From a checkpoint of a small mixture-of-experts model trained on Wikipedia.
Experts: 32 experts in each of 12 layers, a shared expert of 64 neurons.
Below are experts of layer 8 (counted from 0) of a mixture-of-experts language model. Rows are named router (the router's row for the expert), gate (a neuron's input weights, with its number), up (a neuron's input weights, with its number) and show model dimensions 0-63. Each number is 128 + 32 x the weight over its row's rms, rounded and kept within 0 to 255. Numbers have three digits each.
After each expert's rows: "gets" lists some tokens that make up at least twice as much of what it gets as of all text. This comes from a sample of Wikipedia text that the model never trained on. Tokens count by the router's weight.

# expert 8
router:120098168102104134125157123122132150161139172146158123085170091072079135067119092104091104145057173175156122138147099091058161127155123146127133179191160127184166097191125139118137116160133162
gate0:106085049109129141107146135165147153110101102123151132143106096137144109141114100153076147125080098141179133132137139130180144124131119079100141135122147063124131157149119173135108124117142123
up0:052131166125131088136183115105165145133121103123124129108123148150149152100153092033117108122096129174149113123125092141109133105091060114141163163113148131204161130122152140076128093153139180
gets: " 19", ":", " 1", " 2", " 3", " 4"

# expert 26
router:130102179149105093172117153089180154179090128097145064106154104113102103092095094145100128108126156177134138121190081068081141103139112122159142149160157117141170182127116105159131144160094161
gate0:125151074083100123135123175094106176117169089097193112144071146141088128133067113125117100144125120130113124168123172117096177130104136113111110164137142153083154134105121111156181055116170157
up0:099106141132157132130118137130153103115129146076058097123095115105070075162069090118053156114122068130124094112101116126091107115119066198099082166113165143085182087125185097113129093141065146
gets: " ", " in", " of", " In", " on", "op"

# expert 20
router:137098153136146150137134110080103158152159117090138136074181119083121056101084102138120119054126176191115129121182119058109193131168140125151162170190123078135158122128106132147104102160091148
gate0:150146128118173090187147135123104097190090109072112073179092090142148156103086101135159158184143067112107117148128067109139183131096142117096118095129103137091181080124148113134087091140118135
up0:109118200116175111159165113120149120163132102130188096132159094166132122097069139129149082133122128142127107098102104108139105159032098144097139136168170165079128117142152136137207078155117095
gets: " ", "ro", " be", " is", "ri", " was"

# expert 1
router:146112123167094133181173107140148125131106134138161164092161157057093100119119094158145138156066119163157146103123098127103170137168186135126104175168102111170166117174145157139067124147107140
gate0:116123115107178070111161162104102103069136099172102139071096089077141123147104151111134075115127098123135196127102083148169187099183163131089171094108054103147126147182122111136114124117108109
up0:110112150123158082087108129110151145151133118156064088078101081126129124149086107147164180140090100074054173167108083095048105134154169142157141142078072122148139114143153132105075148086129137
gets: "\n", "al", "or", "A", "2", "ard"

# expert 11
router:078124173153140136174135167123156197185155112099101102054179123123138104128061095113168137110075195136122149057126087115076209104150111153183181154181093121122169159146143178170104125107138146
gate0:159122170136066145181144121136149209106115153100076149096174136114090144111107142155143174099098109179100118127094112117195116081215211142103162140162083129123135158098071130167093114191050107
up0:122107108111175164148127146104120176089184097142138108117115030112117132176145155130145088159133117153114127104150057098097083126153088090113075079161180132137087197176153080153119095082068133
gets: "ne", "us", "pe", "is", "me", " O"

# expert 0
router:135098150151119101155161173116169154129125147134146121081177157114146076106104100133118096093102104110189110175089095091126199124162147178134165115149043096126199138128088153129125107172082135
gate0:141150191147151108138141157094113140168105152108059130052154124128097085118144130182179126066103126138118153158156134130090154209145147167122146052130143122136133090123169119108101150166101138
up0:061117156168156098100131138091114156164036180158120053110157133177111089130155098090125067142139147124164153132095148151126114157136115146140085090124085076139130117066152120127074134176082186
gets: "er", "ly", "y", " that", " not", "th"

# expert 9
router:108100139114134108112125200126111132180117147103097129089159095105114080095100088118100133134081090160182140116117131117052118074167096139142160138195133070170144169131108172115105098150125118
gate0:154127122102182112157122052085156096078108148178152132055137128116158117165155112110116134117134168151123147145161079104133115170154144088162102148140088088117116111121113181136074160132125178
up0:113123147123086107155117156083168162150092163086137142148194133109119138133146091085082144042186159129110150164099101102161174176130113205125139124165152077085129127134121122105101095118135100
gets: "s", "o", "S", "I", "a", "us"

# expert 4
router:087084177123096106145144154129134153095117176114081092049150117088130106117109093095111063104076159152173138091181087079088130090166118134136131119164089091169161133203097153140131141162143134
gate0:090116118151137118126112116127128102141145106092124150088143126078112130094120115144176088138150070197128151094179074152091159140095122129112141139178173174129128132164094177083120136068144176
up0:039100094105118105129097089128113097142135125052145142137148105099105127122077124132133095082156089171113114128124145146132136193118130112089171091173165128070142083142066188063137161152143151
gets: "\n", "|", "==", " F", "-", " sp"

# expert 29
router:089138175147079079116130135106124125178136163108123086125114113115122096133106072117093058132074137164158110132152126055122166159140106116137133155134084074147172166166107111192123125130134149
gate0:066100149206173092089134117118121113161122175127126074125119116101100143102094122185154132157141140114071181107126069131110152144145171194155094102119098156106145130192115139100116111059091141
up0:086196118152141138130102095066114139164088118158198130191124108119107198093127119135131128138161164129075135136122116067118092093123115127133102055109097178114124122123147100157058114102172135
gets: "ed", " for", "ing", " of", " to", " on"

# expert 27
router:107135168152122089161159131110189170141160138111137084111202102117121090091084095108146073080149132153129101126151102030110120100158101147125165180115111096123220137159109167143059111100110105
gate0:074123153128092182122111104078126090176120123132151094100093130138094136181119142128142104150142116089111133132163097131114140154202138111152106078112097126116119155149182173126154131143160147
up0:113138158147137103112124110110111147167122096107131172140115196158161113174121171090093121104129158177123194144148129126097144204119020121190143152123118105174149100166128107088094117129134132
gets: " the", " a", ",", " to", " and", " his"

# expert 18
router:143099163131096105177143174106136185128142140122119135078155123069137107116081110127154069069051117139158131143134128100123158100166116128114156144137080114142188149114088130113137133165115139
gate0:169191106062131102109091179104123125128184152138079105087139079134119097146055192102167119117150084118111176196159121179158133187080154128117151143140131179122219133130111129081116154179147113
up0:123114086164169143171123171128098190179111146111147145101155151105166098155043185152105150153143120094121182137189111158148148158093095157130126157122119140126175117130109128097142142156135105
gets: "it", " ", " f", "e", " st", " re"

# expert 23
router:110078147127083094154144164126200162160130152140121073118135088082150113101072075105107139118091110132198109133135124125116151086145121120125134133199111107211187105125104137071134102122107115
gate0:126134142170135134122187151113149148133155155081111113119122175144089102168105136149130165127133116079153092134068079115123172041141145155144135145136103128146164148153133187164200146109133193
up0:148093154157037177169125089065131136147123156147077110083175194160134065163078121168158108113098190151153150153165144175168130101042105152156127106147112073162136167131126107140178160145137101
gets: "ist", "C", " C", "ct", "ci", "ic"

# expert 16
router:123126185163092124135193118083140142115131178115127100062135125101145071131111076141098073110123108126101103115149109076089125152134139159104146147166143093150183103210104131160107145167060142
gate0:081064107108118133138142201126124122136144190106179123170102131196151086121130105147123152065139174133094096105081113112090144088106118081133105201109119092125112093162109109109109151157108155
up0:153128151167058140147202143122129096139141135121101177147111065151120102103128116119122141133093138064125121121133101165127127127102081129161144200129144127122124086113181152102099130097076158
gets: " |", ";", " of", " the", " in", ":"

# expert 30
router:094075205139106141176162156060151148150084204134103119130158160127122090113098105141141128143096196123095118103158094063099154095142165130155130127157066130149168144150124141142096106151108150
gate0:130168115129056144105172150157134148160094112052143132075136093083136105135104161164087152121134151108075058189144142102114144067120107160167126173167169133118123144129107114071156135164099124
up0:117174160156106136103092110174131151120140120103110134083107125139108096106155113154086172152124123066110115119155118113140170091130159141106131124141074145166132162147162178117100216168191141
gets: " the", "y", "ur", "ly", " The", "man"

# expert 15
router:122111113105166160188153174112165127118155161157134053108146083095114101075111113125141107092056141156156124129201077131092142122143109120107146131158112088172152120139110171136097087150086147
gate0:132116123184108115156195132108150094133160138153135133097171086124133153115108146169146109174055167108137107131131113151155179137139134151103142140163177120137132149162135070167085098113092041
up0:165104150185164136095117089142118103081148115136115146110179095105064127104102135160152116131159149151157130149167110122141140161125136096076101074120157128167134110158111120094065070118123137
gets: "s", " \"", "k", "ra", " S", "z"

# expert 19
router:099146134152094104150147107111121164170127126128132075102126117084157061137066096131098091113127165122099123116167108076064137117137098175138143116191108088132135147207107164126116082144090206
gate0:123076105119117143123152092098145142146149086127143131083151123149175107157071156124142118103110131158168169055132110128164182159139140204132084126175084063075106159154120061168086081112095116
up0:071104105119101116149141112114120128115185132108117090110141099197089127156093144075095134179141152122177109078191107145099130164116084088146113116106151081148115132171084083110070123079141147
gets: "n", "o", "ar", "na", " La", "lo"

# expert 25
router:095118136142121155167129145104160168111090153171121158125142115092172088129139115138172138163069182081121146124184088102115189120142132155126149175192122122172163113160147184114135080123081154
gate0:143132128210098156162091123181110098116123188119065087154201141128120148033077156114123150100121132149142106110131130032114174148108116176095142184112099161112169155176159118142144117108135186
up0:134090147155123125094172077150117072138078076164095123145112069134150126127102114158163192181159075102131162080134130113151144119142143150159172095109125119129182099091177128179111060099136162
gets: ",", "er", "c", " (", "o", " and"

# expert 17
router:089077174118078070151164158148150150102108165136159118114117114061143067111110098155129151173078130123185140119162079158141158096144144142146094139177089095143176133109131159125098116128087152
gate0:131106153141126102102139065093137142113133087137135143142146152178086111083080140098119177082162152079149140112125090125105184159138187092179107157151173105127120097115144163133107059197086213
up0:085208127113124135172197110047070141099195087159126117073157107132166090118122102116145130165182154124126161130122096100116156129094099115107115208091111141136139123128201133138113111090135147
gets: "d", "t", " T", "st", "b", "th"

# expert 28
router:130123150173103155182145145137165136152096160140176167098158102094157109079106144161118133130046125155150134107170105138129197117152159160083173184176127110148163202168105138128164103140095118
gate0:111098154125126142100168134128127107114122121183025107120117041127112109154107116142176142102149095126085098109124119104159130048113099133155095140151127135100149124155151129141084118099172095
up0:151123147078172110131142100098173122102143190201052116137154073093134055152086111093151146089114114146119214033165100096158082126141188129088158171126155116081116108117131125130144146119115155
gets: "ment", "%", "ation", "°", "ity", "ed"

# expert 6
router:127086110150122082125147137134153172147147127155137143111163133127134136094100066161138108135107185135143142141200092098082186114157134141171114203181096134106181144105088181158121102135158156
gate0:151069152174158115159134092118098116120108082111132138105098109104142145106142138126156092089100113152103114170138093162085132068099181135184064157111100130141157163121183126142145100145087114
up0:189118087105114134154160214146164131123158086145175093083110149120138131149084136122163151104149127117110127086110137121065119143142137100150136130108165107131148140096147102123125123079130096
gets: "en", " re", "mi", " Ma", "ma", " pro"

# expert 31
router:110071116147082088142127146162163109182119139142124125106101123121163086115035137137105133116081101138196153129177122129135177133160040146123130126161093084148178109168128101130104090102149142
gate0:120127183188119177133149099120112130106122126114137140108116128078066147140103154137184100102098233155132150056171111105079110152197158099150097125130144068116149147144138115074142134184106142
up0:133102143124126112109160109162100142141104104113154165143134131098058132160113123159139117098074225167120091133152114109126203150165121117111089139090121086101145114089129121094178082169157120
gets: "al", "s", "ed", "ent", "ic", "ar"

# expert 7
router:124079177162087107162171153098144132142136153081133147073199140080180076117092131125082116163114121164135092138138085100147180110129067146146114124169106074135173180140102126100057069117133099
gate0:129163153135153134118122182103097094125158092188116058123171128110133067087045120104096106117108089142151093145122144147176162112138092126099169143179155086103137159112099123056164098110126108
up0:084098108167145116178130162085081153156134118089135113126139132124086167133112151103157210065141128128201069151102117101150167077181132158076144144099065019102150133136060151096148129073143132
gets: "t", "st", " h", "ly", "im", "ic"

# expert 14
router:055087200111096094105151182120133149137115149169121131103153121085144103093112121123175092147068099126167154118150097111108123128118048125172100111196105133168175101135112163135084129134112120
gate0:171032182105129069109116140104146135189045149154103093116167133100125128162103132119122110108129136114185148127137164114163146113158102160178101130126094104104118123176151196111125142141175114
up0:082068156115170084108123208120167092138110143147163122137155070145176070080101158097122109099159135171231116154080140097153118123122069142179107114151125124149113111125078122123123137121158115
gets: "\n", "-", "t", ":", "D", "ence"

# expert 10
router:119128175095131098166184171097123149091125170113116121110168123048123129110105089145148097117055110152159082121136093040134142124141165134131183154139133157177170100177109155096081069143135148
gate0:129137129180095127101114112119103153143101098142146085125145118185162089115156120125069116138191122078145150144112186076125128123133100201138164084152127133112201085100093155123157120102150184
up0:096101120152092129147098106109049193152090140140172026152156145123214105151123102080195110117134118165101147133129136113158116094115158156137146134133160191135166073071115116145178100076125176
gets: " (", ".", " p", "-", "W", "E"

# expert 13
router:087123140174104125140140141080189146170149159155155107096154136131164079111155083123105111149084168159172123108147133092140177154135120160111177161137093099107211111147080137156095104172119122
gate0:197107140174126152166141116165124167152172070152171155089122140141093117121086128116151160177127176136112136168207081135133088084109124125097073170146131145126093145135144157147091129142126103
up0:134103095121069106165150114171115133103202147190185154128053096144094145121111137131148080152113151085138147063166099118122166066132195151107140192079124112142137039127047136099109080093191116
gets: "ed", "ing", "ated", " \"", " it", "ation"

# expert 12
router:119076130131119166158172154087161179155075183123131132107162116117162056115113095165095143176072157105155129138184096120056142086166134142122124160215123140153159165135075181128103108122123171
gate0:137160171119084117146130056210117125153160180081103128142071170124103139117091191165113128138077125137106102108155165110176175177167107113115120166129139102058135084172205092141131176152135124
up0:126208092105089091070089150090141149170133124095161106119130103122037126100137088176117137058093100120089152128137164157153161146123140148147147158131166120131118099149141144117151118152147140
gets: "y", "e", "in", "ri", "la", "li"

# expert 21
router:133112166141094101178183154128161140156096141117125147119151095078077119101101087152143125105081135148126136106168037097073159142162126155130120200167136122204176130161091171114107124147101186
gate0:140158071116084202136144151096116122092160091129108108130153059145109119160123147085065165099114183134105112120147131138153092103176161144099198104188098101157130146192142116107142142141193128
up0:132126068126132147139190137104129184178088076165128151082129119094131112119082143101066084090168209156115096152143132129116126069132147147058183095139115160101126203162053103113154156205096133
gets: " |", ",", " 19", "hi", "00", " March"